From a checkpoint of a small mixture-of-experts model trained on Wikipedia: 37.6M parameters.
Below are experts of layer 6 (counted from 0) of a mixture-of-experts language model. Rows are named router (the router's row for the expert), up (a neuron's input weights, with its number) and show model dimensions 0-159. Each number is 128 + 32 x the weight over its row's rms, rounded and kept within 0 to 255.
After each expert's rows: "comes after" lists some tokens at least twice as common just before its tokens as in all text. This comes from a sample of Wikipedia text that the model never trained on. Tokens count by the router's weight.

# expert 110
router [102 134 146 153  94  76 186 138 115 161 162 157  88 169 122 153 114 109 114 121  71 121 121 125 117  80 176 129 143 152 150  26 151  75 125 122 147  74 140 141 138 114 112 138 151 192 135 127 172  68 117 108  84  71 136 139 173 148 101 143 133  78 164 177 156 133 164  90 168 154 124 144  94 161 187 113 147 156 134 159  91 118 133 113 107  98  68 140 155 154 147 143 139 121 107 182  83 169 105 117 179 119 186  90 151  86 118 157 105 118  78 159  79 174 133 179 140  98 132 157  98 121 144 102 175 187 134 118 124 160 105 143 167 119 136 135 154 143 116 153 145 113 171 200 163 141 100 110 159  66 129 102  96 111 101 170 189 122 127  71]
up0 [155  65  90 134 146 120 111  85 189  72 107 191  79 170 110 132 129 104 164 121  88 108 138 179  90 133 147 131 113 137 182 178  67  91 112  79 175 104 161 148 107 155 146 110 159 107 128 132  82 108  85 158  93 161 112 109 108  83 138  96 157 167 100 136  91  85 134 107 179 152 176 143 130 115  71 132 142  82  49 161 112 131 137  76 138 152 160 113 106 149 136 124 172 129 151 150  81 134 142 182 159 140 124  93 125 173 168 150  97 132 154 135 123  75  99 132  71  68 118 149 144 128 188 142 105 138 121 162 133 147  97 125 168 128 111 186 132 168 132 133 135 149 152 157 132 203 159 164  89 143 157 109 130 106 166 116 217 110 129 169]
comes after: " of", " in", ",", " at", " from", " to"

# expert 28
router [133 164 139 145 111 113  93  88 153 150 177 149  83 131 130 181 169 156 116 118 145 114 110 151 187  63 187 118 129 119  82 120 146  99 188 127 171 111 111  64 152 170 175 131 121 155  83  97  65 132 182 100 142  86 122 109 121 106 160 140 148 104  99 197 111 171  99 155 114  73 174 123 131  83  87  53 215 144 134 135 139 127 148 105 117 140 130 114  99  99 159 132 121 123 125 125 114 124 108 155 174 158 145 122 137  99 150 148 135 172 151 139 140 170 107 131 150 127 103 154 116  84 102 189 153 134 197 101 163  80 134 156 138 162 139  54 151  93 148 122 163 123 108 117 153 141 157 112 142  65 173 201 127  96 177 145  87 144  75 153]
up0 [178  31 145  93 114 107 125 174 113 185 143  99 181  80 154 122  77 127 181 127 148 189 126 117 101 143 193 131 156 146 128 109 150 109  40  46 150 124 169 124 109  95 126 186 115 105 167 148  99 100  84 105 147 149 194 102 116 113 140  95 109 171 126 145  67 139  79 103 106 144  90 160 145 113 106 158 155 110 154  97 133 146  84  73  88 142 128 156 112 123 151 153 145 116 158 113 169 105 119 146 138 105 123  84 160 125 129 143 137 165 159 142 114 129 140 152  84 130  75 132 185 158 173 126  97 102 120 143 135 107 202 107 114 118  84  91 140 179 104 135 159 219 121 101 131 100 119 109 103 118 134 134 112 179 103 100 116 188 140 132]
comes after: " the", " a", " and", " The", " of", " is"

# expert 144
router [132  92 102 177 105 129 114 142  98 137 115  67 131 129 120 119 137 128  99 110 161  82  99  82 139 114 163 152 113 113 167  41 114  43  83 169 124 118 206 106 139 100 156 136 168 148 150 106 131  76 159 116 118 129  99  81 109 132  88 126 103 131 112 130 137 167  95 138 119 157 103 143 149 163 108 111 147 141  89 111 155  92 152 191 179 144  96 128 154 189  81 135 103 164 123 169  94 186 127 111 137  94 193 142 155  89  82 141 132 133 158 125 125 149 129 168 111 172  82 186  89 146 141 150 144 155 115 113 105 146 160 160 125 134 121 106 136 137 196 202 120  53 137 169 160 120 116  82 118 145 168 175 116  88 170 180 171  61 149 108]
up0 [128 150 121 153 196 153 138  82  74 115  47 135 170 129 112 118 112 155 122 173 148 153 113 131  69 130  67  81 141 137 129  64 135 132  87 102 187  99 174 138 141  86  83 192  99  85 127 159 194 164 105 176 164 155 111  90 166 151  88 160 110 124 156 104 121 149 155 155 119 190 128 116 183 156 126 180 100 120 100 104 141 112 128 189 124 100 129  91 127 150  97  53 102 102 128 153 155 125 125 134 188 181 139  75 167 138 137  97 125  78 166 104 174  97 110 135 144 144 119 107 156 111 116 146 179 165 114 181 156 189 108 134 141 102 181 118  96  95 149  95  88 113 129  87 170 141  99 141 119  96  93 151 124 147 125  80 157 102 130 130]
comes after: " in", " to", " the", " In", " and", " for"

# expert 69
router [159  92 119 107 163 149  78 134 121 114 140 124 147  91  89 133 144 116 161 122  96 108 122  76  63 138 121 104  95 108 107 106 166 174 106  85 186 143 187 131  89  64 127  91  90 118 134 133 131  98 144  81  98 164 107  97  84  82 111 137 120 166 103  92 150  75  89 148 186 151 109 139 116 129  82 187  78 126 141 138 149 113 103 139  98 116 153 138 120 155 164 127  88 117  83 122 166 137 161 160 137 137 100 140 114 192 181 160 174 117  98 145 110 134 106 171 148 112  84  67 147 175 116 106 142  77 171 147 177 119 111  62 177 165 115  86 137 148 110 111 179 135 149  72  85 125  91 127 134  83 154 116  68  97 105 164 187 180 151  69]
up0 [106 123 102 131 123 113 140 163 109 154  93  75  76 180 142 137 141 136  85 117 162 109 108 107 146 138  69 164 140 143 134  77 153  97 144 143  48 173 146 179 181 139 163 219 132 190 149 136  91 127 161 129  81  95 136 144  97 104 137 153 174 141  83 190 114 133 140 161 111 153 117 103  74 116 114  71 145 153 148 141  56 108 183 129 144 133 108  72 140 119  99 123 145 133 135  80  98 116 123 129 158  54 123 143 103  81 170  82 167 104 138 170 101 142 154 121 124  68 122  74  98 179 172 114 109  97 167 127 159 109 111 134  70 141 127  93 117 128 151 102  96 109 166 110  74 167 137  92 148 125 105 123 151  93  69  82  97 140  81 128]
comes after: ".", "s", "=", "\"", ")", " season"

# expert 156
router [128 128 113  97 182 140 119 156 179  96  91 131 161  93 113 149 183  54 163 109 121  91 105  70 143 148 119 108 135  84 103 116 151  82 162 149 121 154 124 129  98 168 121  33 165 102  80 162 154  75 111  98  98 101 122 113 134 164 141 116  76  97 146 121 130  59 126 150 106  96 131 115 108 133 166 169 141 156 141 102  87 125 166 106 140 134 112 120 118 119 122 120 117 158 104 158  90 106 183 129 145 132 134 105  61 144 136 184 164 144 138 118  66 148 160 161  85 119 199 157 141 121  88 209  77 198 102 139 111 115 161 144 133 157  45 117 122  92 156 110 163 189 156 115 131 123 105 125 105 157  91 110 138 126 139 179 121 190 160 176]
up0 [139 113 150 150 121 118  88 131 153  97 133 116 216 153 127 147 159 204 116 163 124  96 110 102  92 129 155  59  86 129  91  96 154 162  77 117 162  13 140 143 134 120 120  90 190 172 154 149 113 151  93 138 163 110 132 131 133 150 137 159  90 141 106 122 142 112 135 159 132 145  98 209 180 104 159 156  92 108 128  97 128 112 121 112 138 103 212  99 138 141 159 137 160  89 102 170 193 112 116 168 173 154 143 141 126 146 129 178 116 133 143  64 184 122  75 129 135 154 117 111 150 176 111  55 146  90 180 129 138 146 188 146  99  65 105 146 119 137 132 137 136  90 114 136 146 130  77  90 129 103 166  80 162 133 158 155 100 132 107 106]
comes after: ".", " |", " 1", " 0", "′", " 2"

# expert 37
router [145  72 124 124  63  60 100 143 116 111 130 102 106 116 120 122 114 156 134 123 133 115  93  92 162 108 116 125 175  87 141 203 162 158  85 188 134 148 140 117  93 159 165 113  99 109 135 146 149 100 155 164 124 165 158 121 162 144  48  81 140 109 160  94 152 100  87  87 183 153 108 188 115 113 128 156 114 104 120 152 110  75 170 160 164 134 138 159 110 164  92 107 134 102  96 195 137 111  68 169 157 137  31 150 174 147 119 127 129 115 134  82 149 162 122 146 136  80 129 135 128 139 125 180  99 166 164 168 107 100 153 152  79 147 131 147  96  90 110 152  80 170  76 103 140 145  98  99 121 119 152 115 187  89  83 146 134 214 125 158]
up9 [122 106 152 119 141 166 122 113 124 116 164 137 145 130  86 167 138  94 159 123 144 150 126 180  73 179 139 127 151 102 110 123 128 144 171 198 164 122  86 104 139 171 123 211  98 151 179 161  96 147 137  57  87 145 168 168 128 157 130  77  76 106 167 119 164 202 130 155 138 146 102 149  82 134 115 149 129  85 137 120 114 119 122 194  68 181 112 100 116  90 163 122  76  94 179 125  71 122 183 162 162 106 155  81  98  99 155 163 181 116 208 133 108 159 196 113 146 140 202 120  78 122  85 175 133 143 116 139 106 145 133 175 179 146 131 104 124 154 118  96 129 163 107 101 149 118 151 127 176 169 131 116  90 147 124 122 134 112 134 126]
comes after: "\n", "|", "-", " re", " votes", "^"

# expert 114
router [173 197 156 124 132 127 170 136  78 129 130 179  86 152 152 168 100 116 106 102  99 131 100  78  91 145 154  81  99 169 140 133  96 145 122 103  95 158 151 180 159  99  97 151 146 116 136 124 142 123 166 132  90 172 118 169 152 144 163 171 139 107 167 177 201 166 170  86 142 129 107 173 113 109 168 165 128 104 166 124 105 120 129 152 103 119 114  92 136 145 134 137 200 148 118 131 167 175 127 155 130 127 143  86 178 111 145 166 125 130 109 136 184 143  93 161 183 157 149 152  76 145 109 110 180 152  89 131 144 126 185 141 142 168 134 151 140 130 138 187 159 186 158 157 147 123 122 159 192 130 101 148 148 143  35  72 174  85 131  41]
up0 [121 151  90 119 115 137 132 140 121 115 144 170  95 116 157 144  48 186 127 177  95  86 136 171 146 150 137  64  77 117 146 132 124 130 103 132 160 118 134 113 174 169 167 114 155  74 126 100 152 135  56 149 117  99 158 146 132 105  78 126 141 100 163 172 124 100 123 126 113 169  43 128 114 100 121 152 129  82 184 131  93 147 108 149 123  96 159 148  55 167 146 105 134 113 136  73 159  93 222 138 138 147 131 174  93 137  82 175  99  90 163 166 101  75 104 126 129 140 138 139 123 198 142 160 115 128 119 172 118  94 124 124 142 170 183 161 133 179 153 149 124 194  92 128 126 127 141 117 185 184 111 118 102 126  94 206  80 140 136 141]
comes after: " the", " by", " of", " his", " United", ":"

# expert 123
router [117 112 133  99 129  98 126 112  82 101 124  57 108 155 162 139 109 133  85 109  90 143 104 199 160 169 138 115  95 142 105 181 130 165 112  86 167 101  85 113  96 154 123  31  69 131 142 125 149 149 120 130 128 119 183 146 146 145 115  85 131 107  88 128 118 156  99 111 110 168  89 174 135  80 118 155  70 166 130 100 141  84 118 139  83 129  99  91 115  64 120 153  85 116  96 115 150  74 117 137 103 155 152 117 100 152 101 162  96 158  89 137 101 152 151 148 113 127 168 105  78  96  94 180 100 205 137 126 124 120 161 165  36  99 118 142 128 100 172 166 163 130  63 123 174 133 145 127 119 161 183 114 161 181 166 160  94 114 120  70]
up0 [ 97 138  88 137  76 108 129 108 154 163  88 135 121 101  34 144 109  92  99  90 168 124 114 203 185  99 137 159 125 142  85 159 173 163 108 157  83 171  51 113 169 126 150 128 136 134 199 161 172 107  91 194  97 158 162 127 104 122 169  90 125 254 135  68 120  82 135 137  80 161 140 123 143 165 121 102 102  89 132 159 132 144 120 124  97 132 145 167 164 187  64 127 102 115 109 147 125 107  91 128 118 132 102 148 147 154 106 187 134 111 146 164 155 121 111 131 121 129 137 151 179 136 124 118  80 144 129  98 121 133 148 157 118 128  77 168 112 104  87  78 138 115 192 141 167 148 172 137 113 139 167 169  92 114 138 119 123 125 110 142]
comes after: "-", "Personal", "Scientific", " Binomial", " •", " Full"

# expert 57
router [121  93 154 148 171 161 142 135  82 155  82 115 132  76 152 154 120 129 144 118 107 146  91 143 149 126 150 141 139 133 140 100 221 190 118 109 168 129  53 146 103 113  87  63 124 120  97 126 136 127 115 147 122 143 102 167 184 114  95  91 121  75 127 116 115 101 120 106 106  86 130 146 117  81  87 114 137 165 121 133 117 123 120  87 120 159 160 132  79 152 174 166 187 139  87  93 192  58 131 117 126 156  64  82 124  80  58 136 123 163  88 168 114 183 108 139 101  81 151 170 126  81 129 138 129  44 161 116 127 182 143 149  68 168 156 114 142  48 143  87 136 158 108 154 184  89 133 167 113 133 128 130 107 116 108 116 108 101 145 115]
up0 [122 172 150 163 171 148 116 213 174 120 112 148 129 171 105 113 128 136  36 125  74 169 170 141 139 179 131 107 157 134 171 106 146 118  97  97 175  87 103 131 159  97  94  99 145 140 114 127  97 148 167 135 109 121 124 106 149 125  96 113 112 140 144 149 151  96 125 140 180  82 179 148 166 148  61  81 112 123 140 170 135 163 112 134  96 186 105 146 133 102 174 163 174 139 106 107 165 176  71 123 166 140 164  63  87 126 158 116 143  92 116 200 153 106 176 192 103  97 163 156 143 129 148 119  92 131 145  83 149 118 109 126 132 108 110 146 148 166 196 157 129  98 170 158 146  58 129  92 103  84 129  58 109  84 131 122 132 171 133 160]
comes after: "=", "\n\n", "-", "See", ")", " List"

# expert 15
router [149  74 117 145 120 139 170  71 144 187 122 146 138 141 138 112 183 127  87 100 146 169 125 115 141 102 112 102  91 120 171 137 161 135 143 108 139  75 104 102 149 176 147 191 128 127 164 127  99 146 162 139 115  79 110 146 139  84  86 200 180 147 171  76  91 135 105 204 141 119 142 131 120 136 102  75 180  91 153 136 120 125 123 121 159 176 149 140 110 134 149 149  62 136 143  60 138 156 136  91 118 142  88 114 178 145 184 153  94  82 160 110 158 116  94  82 116 169 151 156 165 179 121 104 117  73 147  67 151 158 123 115 101 121 115  84 145 134 158 190  98 119 103 166 119  95 147 142 105 156  95 127 204  91 109 179 174 142 146 202]
up0 [ 89  79 198 107 124 136 105  95 148  97 109 154 131 144 153 124 139 172 172  76 154 135 128  97  86 118 137  62 109 106 101 134 120 196 103 112 120 161 175 198 144  94 128 124 126  78 137 147  92 100 113 140 141 149 141 132 143 135 147  88 131  85 140  70 116 119 111 143 113  77  77  89 183 221 152  84 127  77 198 100 121 152 135 112 102 110 143 106 100  99 148  99 155 104 153 130 121 120  67 136 160  63 110 111 135 141 171 132 149 149 139  99 101 104 137 178  56 129 105 152 168  83  90 167 106 126 150 106  89  85 143  95 103 194 194  96  92 132 132 170  63 154  92  83 143 167 136 124 144  75  93 125 143 151 110 134 151 132 152 126]
comes after: " of", " with", ".", " for", " to", " as"

# expert 151
router [126 175  91  89 159 150 128 157 159 108 124 159 133 128 166 159 172 106 161  71 116 137  91  87 168 129 149 116 163 102  83 104 148 114 169 139 163 162 162 154 168 163 126 143 152 116  91 129 117 107 107  70 116 111 157 128 100 152 127 179 124  65 178  52 168  80  82 174 104  96 113 160  96 157 135 131 148 147 137  73 122 149 134 119  94 204  93 124 130  73 164 115 131 134  78  96  83 114 125 156  76 164 142  92 135 126 171 123  84 155 109 119 106 159 177 124  78 108 181 151 196 180 138 184 100 144 125 178 134 109 145 153  95 179  85  65 132 127 121  92 153 143 165 117 116 151 106 170 141 174 117 141 125  83 163 196 128 159 147 151]
up0 [120 160 123 100 152 139 131 143 138 153 107 120 154 145 161 108 214 150  85 107 140 176 129 145 160 171 122 119 130  92 125 109 111 161 135 108 122 152 185  68 123 120 133 144  80 147 134 135 118 173 137 156  88 151 180  84 143 106  71 111 175  88 117 112  60  76 137 210  80 159 153 124 162  60 120 125 128 149  86 112 159 169 120 121 186 141 107 170 129 114 135  83 126 143 158 117  93 104  79 122 133 188  68 110 187 117 175 159 164 140 126 132 158 108 131  90 137 140 131 122 175 134 127 231 151  97 136 123 140 148  95 110  68 118 141 122 108 152  82 128 115 125 109 142 194  87 130  69 147  79 175  73  97 131 126 100 103  72 101 132]
comes after: ".", ",", " |", " (", "–", " $"

# expert 58
router [110  95 125  79 146 135  51  92  79 118 122 122 144 157 153 127 110 166 161 113  66 167  90 179 151 160  99 166 144 163 112 157 171 191 120  91 130 154 130 181 121 147  77  75 121 102  68  94 107 168 128 141 106 116 166 167 141 130 102  60 178 142 101 124 182 163 120 113 124 122 100 183  88  95 118 148 119 174 111 110 120 156 165 133 128 164 160 191 112 127 160 161 139 119  75 135 198  59 102 122 139 135  34 120  97  84  99 137 158 179  88 136  98 165 150 133 130  92 166 137 116 150 147 134 114 101 134 127 119 146 141 154 107 115 142 157 139 107 197 116 161 173  58 121 143 104 115 132 105 143 131 107 191  90 133  77 110 148 151 112]
up0 [175 135 133 111 106 121 115 138  47 151 123 144 114 135 103 128 144 130 131  88 170 150 122  87  73 139  93 177 146 140 138  99 174  71  99 122 128 183 140 128  78 138 117 160 136 132 128 161 167  74  84 153 151 118 136 162 131 103 113 136 137 120 141 152 153 132 102 141 109 115 141 120  78 160 188  77 155  95 130 178 188  75  91  75 158 110 100 106  92 144 146 149 109  94  43 182 165  74 140 143  64 138  97  86 116  97 146 156 101 117 163 111 132 111 103 124 186 133 184 144 103 123  70 196 103 100 110 142 174  71 114 167 118 112 118 145 129 171 111 115  77 130 111  93  81 172 142 177 116 118 165 104 106 125 170 217 131 121 172 147]
comes after: "|", " |", "=", "See", " No", "\n\n"

# expert 30
router [110 158 177 145 144 155 121 122 140 184 177 112 142 105 141 127 177 147 179 133 174  81  95 136 122  84 199  68  83  86  88 150  88  63 203 187 135  82  51  63 138 140 187 149 115 170  88 117  87 141 177  90 117 114 105 144 145 111 177 128 128  97 111 141 130 118 113 133 104  98 150 114  95  90 108  72 119 170 156 110  92  96 155 113 160 134 157  97 134 118 153  98 141 116 110 122  96  93 121 177 170 149 162 152 144 105 124 149 118 134 182 140 114 164  98 150 117 170  91 133  98  97 126 106 154 161 175 115 108 112 137 152 136 129 143 140 172  98  99 129 170  79 144  86 105 137  94 120 120 123 187 186  88 107 178  95  82 152  67 121]
up0 [ 91  75 164 142 124 127 101 126 148 123  75 138 135 149 146 141  69 138 142 121 153 144 121 121 157 210 116 106 175 121 118  71 143  97 137 108 132  91 124  92 128 149 142 123 100 150 127 100 124 139  93 132 159 138 122  78  86  99 116 159 166 119 120 145 104 117  97 177 134 118 137 126 105  78 101 134 169  53 164  47 128 111  95 135 135 100 162 100 123  99 164 165 107 150 125 211  69 167  69 115  99 150 131 175 108 159 114 200 145 161 148 128 122 122  76 130 122 106 143  85 176 168 160 152 136 133 206 128  11  64 128 126 136 139 144 168 148 108 147 165 146 133  88  90 167 155 175 184 103 140 102 163 120 171 109 150 134 139 163 115]
comes after: ",", "a", "us", ":", "  ", " a"

# expert 53
router [110 147 140 169 126 112 153 112 162 151 121 116 160 111 146 135 139 146 116 158 144 105  46 149 112  82 128 175 121 183 140 171 105 113  68 152  89 177 113 168 157 108 108 159 110 137 146 109 172 134 151 140 105 120 112 139 139 101 112 125 124 131 172 123  73 149  98 154 121 154  66 157  97 160 117  88 185  61 130 119  65 109 146 161 135 152 102 127  83 165  93 104  91 132 152  91 131 141  87 219  91 140 105 140 197 101  89 108 181  95 207 147 150 122 130 132 127 159 114 145 132 165 179 183 163 109 179  86 118 127 166 164  87 144 164 104 146 148 154 195  76 121 100 151 113 111 126 163 167  77 160 134 126 126  48 137 120 187 123 106]
up0 [148 112 162 135  95  91  90 202 128 138 152 136 123 136 117 179 150 123 133 191  96 125  75 129 149 141 135 121  78 110 142 123 165 181  81 113 120 143  87 152 180  81 102 100 153 205 157  81 127  57 171 133 130  44 159  56 100 102 148 130 140  74 188 174 178 111 178 108 139  98 113 139 151  80 131 132 150 149 112 119 135  81 114  69 104  97 131 163 167 122 139 205 111 152 141 169  99 148 122  76 156  96 107 181 131 104 119 151 122 157 138 177 159 124  83 162  79 165 167 127 115 120 164 125 128 133 146  95 151 105 129 101 199 156 147 134 124  98  67 123 146 133 107 155  77 133 134 141  94 126 143 131 100 142 168 126 158 125 186 127]
comes after: ".", " a", " the", " and", "\n\n", " to"

# expert 3
router [115  63 158 114 175 154 166  53 139 153 147 113 145 145 127 140 173 146 104 115 130 168 142 134 120 105 146 112 138 164 130 122 157 128 137 110 162  58 121 121 135 167 187 180 156 127 171 125 108 158 167  90 132 110  83 152 150  88  85 183 115 146 121 109 113 167 111 159 148 127 106 109 175  94  62  88 171 102 143 119 145 148 140  76 102 198 154 102  80 153 177 110  74 128 156  76 112 187 127 100 121 154 120  68 146 143 170 190 106 142 139  96 134 143 124 100 128 176 187 159 141 191 168  97 148 120 109  74 103 160 142 124 114 164 116 103 139 169 154 127 117 135  92 145 123  83 149 177 144 188  90 165 149  71 115 176 160  94 173 163]
up0 [ 90 146 172 162 120 116  61  99 153  78 124 147 164 156 160 175 113 165 102 135 161 152 165 137 130 121 111 112  76  81 170 169 164 158 160 128  41 151 147 134 142 199 112 167 129 146 156 104 165 118 103  89 183 118 120 166 158 174 182 143 112 156 127 122  68 146 110 104  74 154 162 132 171  88 181 104  92 139 157 147 187 172  91 136 100  90 109 108 118 106  95 120 109 146 130 143 138 137 135 130 187  92 103 107 134 168 164  96  66 131  77 124 150  95 156 152 144 149 113 168 123  98 148  82 105 120 124  91 150 146  83 182 128 100  72 112  82  82  94  96  55 127 147 144 132 165 126 113 114  95 104 189 140 158 125 164 185 125 110 122]
comes after: ".", " is", ",", " of", " as", " with"

# expert 122
router [162 107 122 138 175 132 204  94 153 168 133 130 143 161 128 158 139 167  96 138  91  79  90 119 112  81 172 132 112 134 149 133  94 162 147 149 149 167 144 147 141  83 148 188 186 108  81 106 114  84 140 132  96  97  78  94 130 116 127 116  96 173 105 166 154 161 115  85 169 108  86 160  88 173 147  88 149 136 121 159 102 132 141 166 124  91 172 109  48 136 122  92 145  94 176  97 193 141 112 208 102 120 160 111 135 115 111 159 127  78 101 152 157 136  85 177 114 135 138 164 148 196 144 121 181 206 118 122 162 140 156 154 121  81 125  74 165  82 106  66 119 166 113  94 122 114 101 135  88 148 146 129  66 128 107 102 103 106 115  87]
up0 [ 77 112  76  94 140  96 186 138  56 151 104 144 157 110 197  62 115 142 139 143 155 103  91 108 159 137 145 110 131 102  66 128 162  98  73 175 140 111 136 177  88 119 152 188 192  88 142 121 120 126  90  95 159 147 145 114 139 115 217 125 121 153 129 117 105 114 141 107 128 146 144  90 120  99 115 105  98 166 140 203 131 141  72 148 162 148 106 146 105 131 157  90  73  72 117  86 140 107 120  61 132 115  68 147  96 163 133 122 141 153 134 167 152 178 131 134 112 130 153 127 141 115 147 177 115 121  98 119 210 136  94 147 118  84  66 140 106 106 131 147 138 170 140 116 146 147 127 152 105 135  66 169  96 161 134 154  87  77  78 187]
comes after: ".", "\n\n", ",", "\n", " that", " where"

# expert 116
router [115 108 130 143 142 104 138 117 156  62 148 146 125 100 149 141 127 144  88 140 101 125  69 115 117 108 111  77 110 155 108 103 131 170 162  42 119 161 199  93 130 161 133 139 155 116  92  76 130 101 175  72  89 126  81 108 146 133  96 193 117 134 132 218 175 136 176 111 107 110 114 136 109 141 104 108 169 148 135  97  76 124 176 102 107 133 117  69 101 122 105 162 196 156 146 102 144 175  99 109 193 146 163 112 159  64 111 132 107 153  81 127 171 115 139 133 128 143 111 177  95 103 140 110 193 171 130  83 142 140 161 170  96 130 135 145 115  94 106  96 156 104 210 125 101 107  93  80 111 125 100 164 133 137 106  85 178  80 127  82]
up0 [125 186 150 156  88 151 151 115 146 112 128  98 132 132  97 127  98 135 122 188 121 161 145  80 153 112  94 134 108  91 137  77 164 122  98 137 176 118 203 114 122 114 138  96  95 118 167 146 140 135 147 136 137 157 182 124 154 163  87 118 124 138 142 107  91 127 157 135 131 133 175  81 145 126  78 112 111  92 159 112 125 127  97 152 141 206 151  66 122 103 107 133  96 148 188 120 104 157  86  75 149 164 154 143 157 172 162 115 135  91 146 134 128 159  98 123 111  77 128 152  98 100 146 102 141 147 140  48 142 125  86  82 170 121 109 115 113 149 174  99 102  47 105 112 153 130  92 158 127  74 112 125  55 157 242 154 208  76 148 164]
comes after: ",", " the", " in", " that", ".", " and"

# expert 127
router [117 137 164 104 130 150 125 126 119 166 133 134 154 137 126 157 141 153 117 165 134 123 100 167 102  82 153 119 153 179 142 169 117 180 104 131  93 144 135 129 197 115  93 150 180 126 100 103  95 115 198 124  96 137  92 115 185 102 123  95  71 137 103 189  90 143 159 179 114  90  99 149 140 200 113  56 191 123 162  75  95  83 169 187  96 153 131 119  77 146 160  86 166 135 194 140 133 122 145 151 119 119  89 124 166 124 136 145 109  93 122 101 178 183 104 127 106 106 104 172 113 117 168 114 136 113 160  75 109 105 162 169  75 148 146  77 158 152 203 120 111 144 135 132  93  77 106 135 159  80 108  94 168  96  89 117  90 182  95 140]
up0 [146 146 143 131 125 197  79  99 133  83 146 134 168 115 136  87 145  93 124 135 165 145 131 100 166 142 114 138 163 131 184 166 162 144  93 126 125 148  99  96 157 137 130 106 191 141 103  69 166 132  98 161 118 161 172 156  78 167 109 176 112 147 137 147  99 101  79 144  77 113 131 120 147 161 173 138 150 133 111 130  70 174 126 107  71  77  93 163 103 115 125  87 110  61 127 128 163  46  66 132 139 116 120 116 137 145 131  79 123 146 126  85 114 138 184 126 166 142 123 215 131 188  93  92  90 156  96 115  96 121  92 124 107 139 145 173 126 157  88 155 178 101 157  92  41 108  64  90 127 146 128 117 128 181 112 152 115 148 180 119]
comes after: "\n\n", " \"", "=", ".", " (", "\n"

# expert 99
router [136 147 141 101  63 140  63 162 162 131 110 169 160 130 196 108 165 149  84 136  86  98 121 178 148 134  72 124 132 103 191 114 158  90  68 160 130 136 126 178 149  64 167 165 120 101 121 129 166 120 147 139 108 130 107  74 154 118 111 140 105  83 128  80  87 167 107  98 105 160 108 145 100 168 217 129 154 156  95 152 144 107 174 175  86 127 126 135  88  78 131  99 112 136 129 111  91  85 144  94 132 180 149 126 175 153  75 158 131  58 141 135 167 107 181 150 131 102 162 128 110 106 141 173  79 128 146 143 123 112 145 133  91 191 143 155 104 201 184 153  93  73 136 144 105 145 120 173 111  75 107 120 114 122 122 144  79 117 102 141]
up9 [128 101 105 137 103 136 103 146  70  79 195 140 114 149 103 150  39 118  78 133 136 109 115 111  94  92 148 185 104 116 160 152 111 129 125 105  78 145 126 179  98 133 178 103 151 124 137 175 128 127 171 140  98 113 103  94 133  98 128 107  83 119  79  69 171 136 104 137 148 110 200 101  85  72 154  88 127 216  71 126 120 153 149 121 163 154 192 138 134 172 134 126 111 128 143 172 142  88 161 140  53 126 145 129 112 112 141  98 107 112 150 113 105 113 124 149 117 120 144  96 140 103  79 102 132  75 125  75  53 184 110  78 101  90 111 149 146 143  98 168 157 110 109 130  77  92 103 143 123 140  81 108  83 124 183 166 189 103  99 127]
comes after: "-", " un", " p", " Un", " st", " g"

# expert 159
router [121 136 124 135  77 131 149 146 112 152 159 163 138 168 115 159 100 109 116 194  60  68 123  78 159 120 119 104 157 185 169  99 121  96 112  90 153 144 121 125 121 176  80 139 130 206 129 117 169  79  73  88 100 108 103 133 168 144 124 154 131 117 122 179 120 142 158 106 145 186 104 138 132 168 132 210 141 162 140 152 135 144 196 134 153  87 131 115 132 189 132 114 217 152 122 153 132 190 104 114 182 127 160 154 139 107 131 158 178 175  55 176  89  85 129 128 121  80  58 176 174 118 110 132 152 158 142  96 118 106  92 164 132  92 119 152 117  86 127  93 137 118 124 162 167 130  99 110 135 119 120  96 154 104 104  96 148 134 132  64]
up0 [ 89 167 143 171  98  79  90 150  73 151 136 125  95  98 114  59 211 142 116 122 182  91  63  59 118 110  75 104 164 128  96 120 161 109 123 147 113  74 138 144 155 142 100 153 133 142  99  94 121 115 125 110 153 108 135 124 115 135 161 172  76  93 128 105 145 123 122 161 111 107 113 108 145 113 172  92 199  43 102 148 110 138  85 111  84  94  94 182 168  91 136 117  80  99 140  48 154 118 143 138 143 130 119 100 177 149 155 128 103 175 144 161 101 172  78 173 137 176 183 107 116 187  73 130 122  57 107 159 122 131 182 146 141 138 137 131 146 151 104 119 140 127 118 135 133 159 141 137 130 115 136 176 109  96 181 157 111 155 153 181]
comes after: " the", " in", " The", " at", " of", ":"

# expert 34
router [176  72 112 141 148 115 138 127 102 147 131 127 134  66 104 151 123 150 155 111 100 158  93  87 107 100 140 126 102  93 142 129  99 153  79  90 191  69 139  79 137 116 100  88 108 119 115 138  95 115 126 126  77 133 171  97 106 128 180  98  90 190 170 125 141 102 158  86 138 157 124 136 178 148 125 180  69 154 103 162 170 138  76 169  80 162  97 147  96 166 149 141 155 104 113 108 122 103 164 157  76  52  76  99 133 131 163 116  82  99 100 119 182 157 152 154  94 114 160  69 148  94 115 130 107  83 167 131 180 159 137 127 138  65 119 108 130 133 150 121 133 125 112  79 127  79 131 121 177  95 182 145 103  71 198  75 140 158  74 142]
up0 [ 97 162 152  94 164 124 126  92 102 152 110 114 178 170 102 101 168 150 193  90 110  92  93 107  87 128 134 136 146  80 152 110 213 118 133  85 133  81 120 152 150 148 109 118 196  78  70  76 141 120 184 126 125 127 125  99  91  89 137 162  72 155 147 171 137 116 144 155 138 124 104 117 168 126 152 148 167  95 103 172 109 119 166 179  84 122 161  97 116 143  80 119 127 141 156 147 148 136 129 144 162 141 116 137 155 162 165 105 162 170 182  68 170 105 149 126 118 161  74  88 142  59  97 172 122 185 101 174 122 152 109  98 113 191 126  93 112 121 145 182 131 117 128 110  62 130 112  85  88  53 119 117 131 193 139 107 169 130 103 126]
comes after: ".", "=", " =", ")", "\"", "com"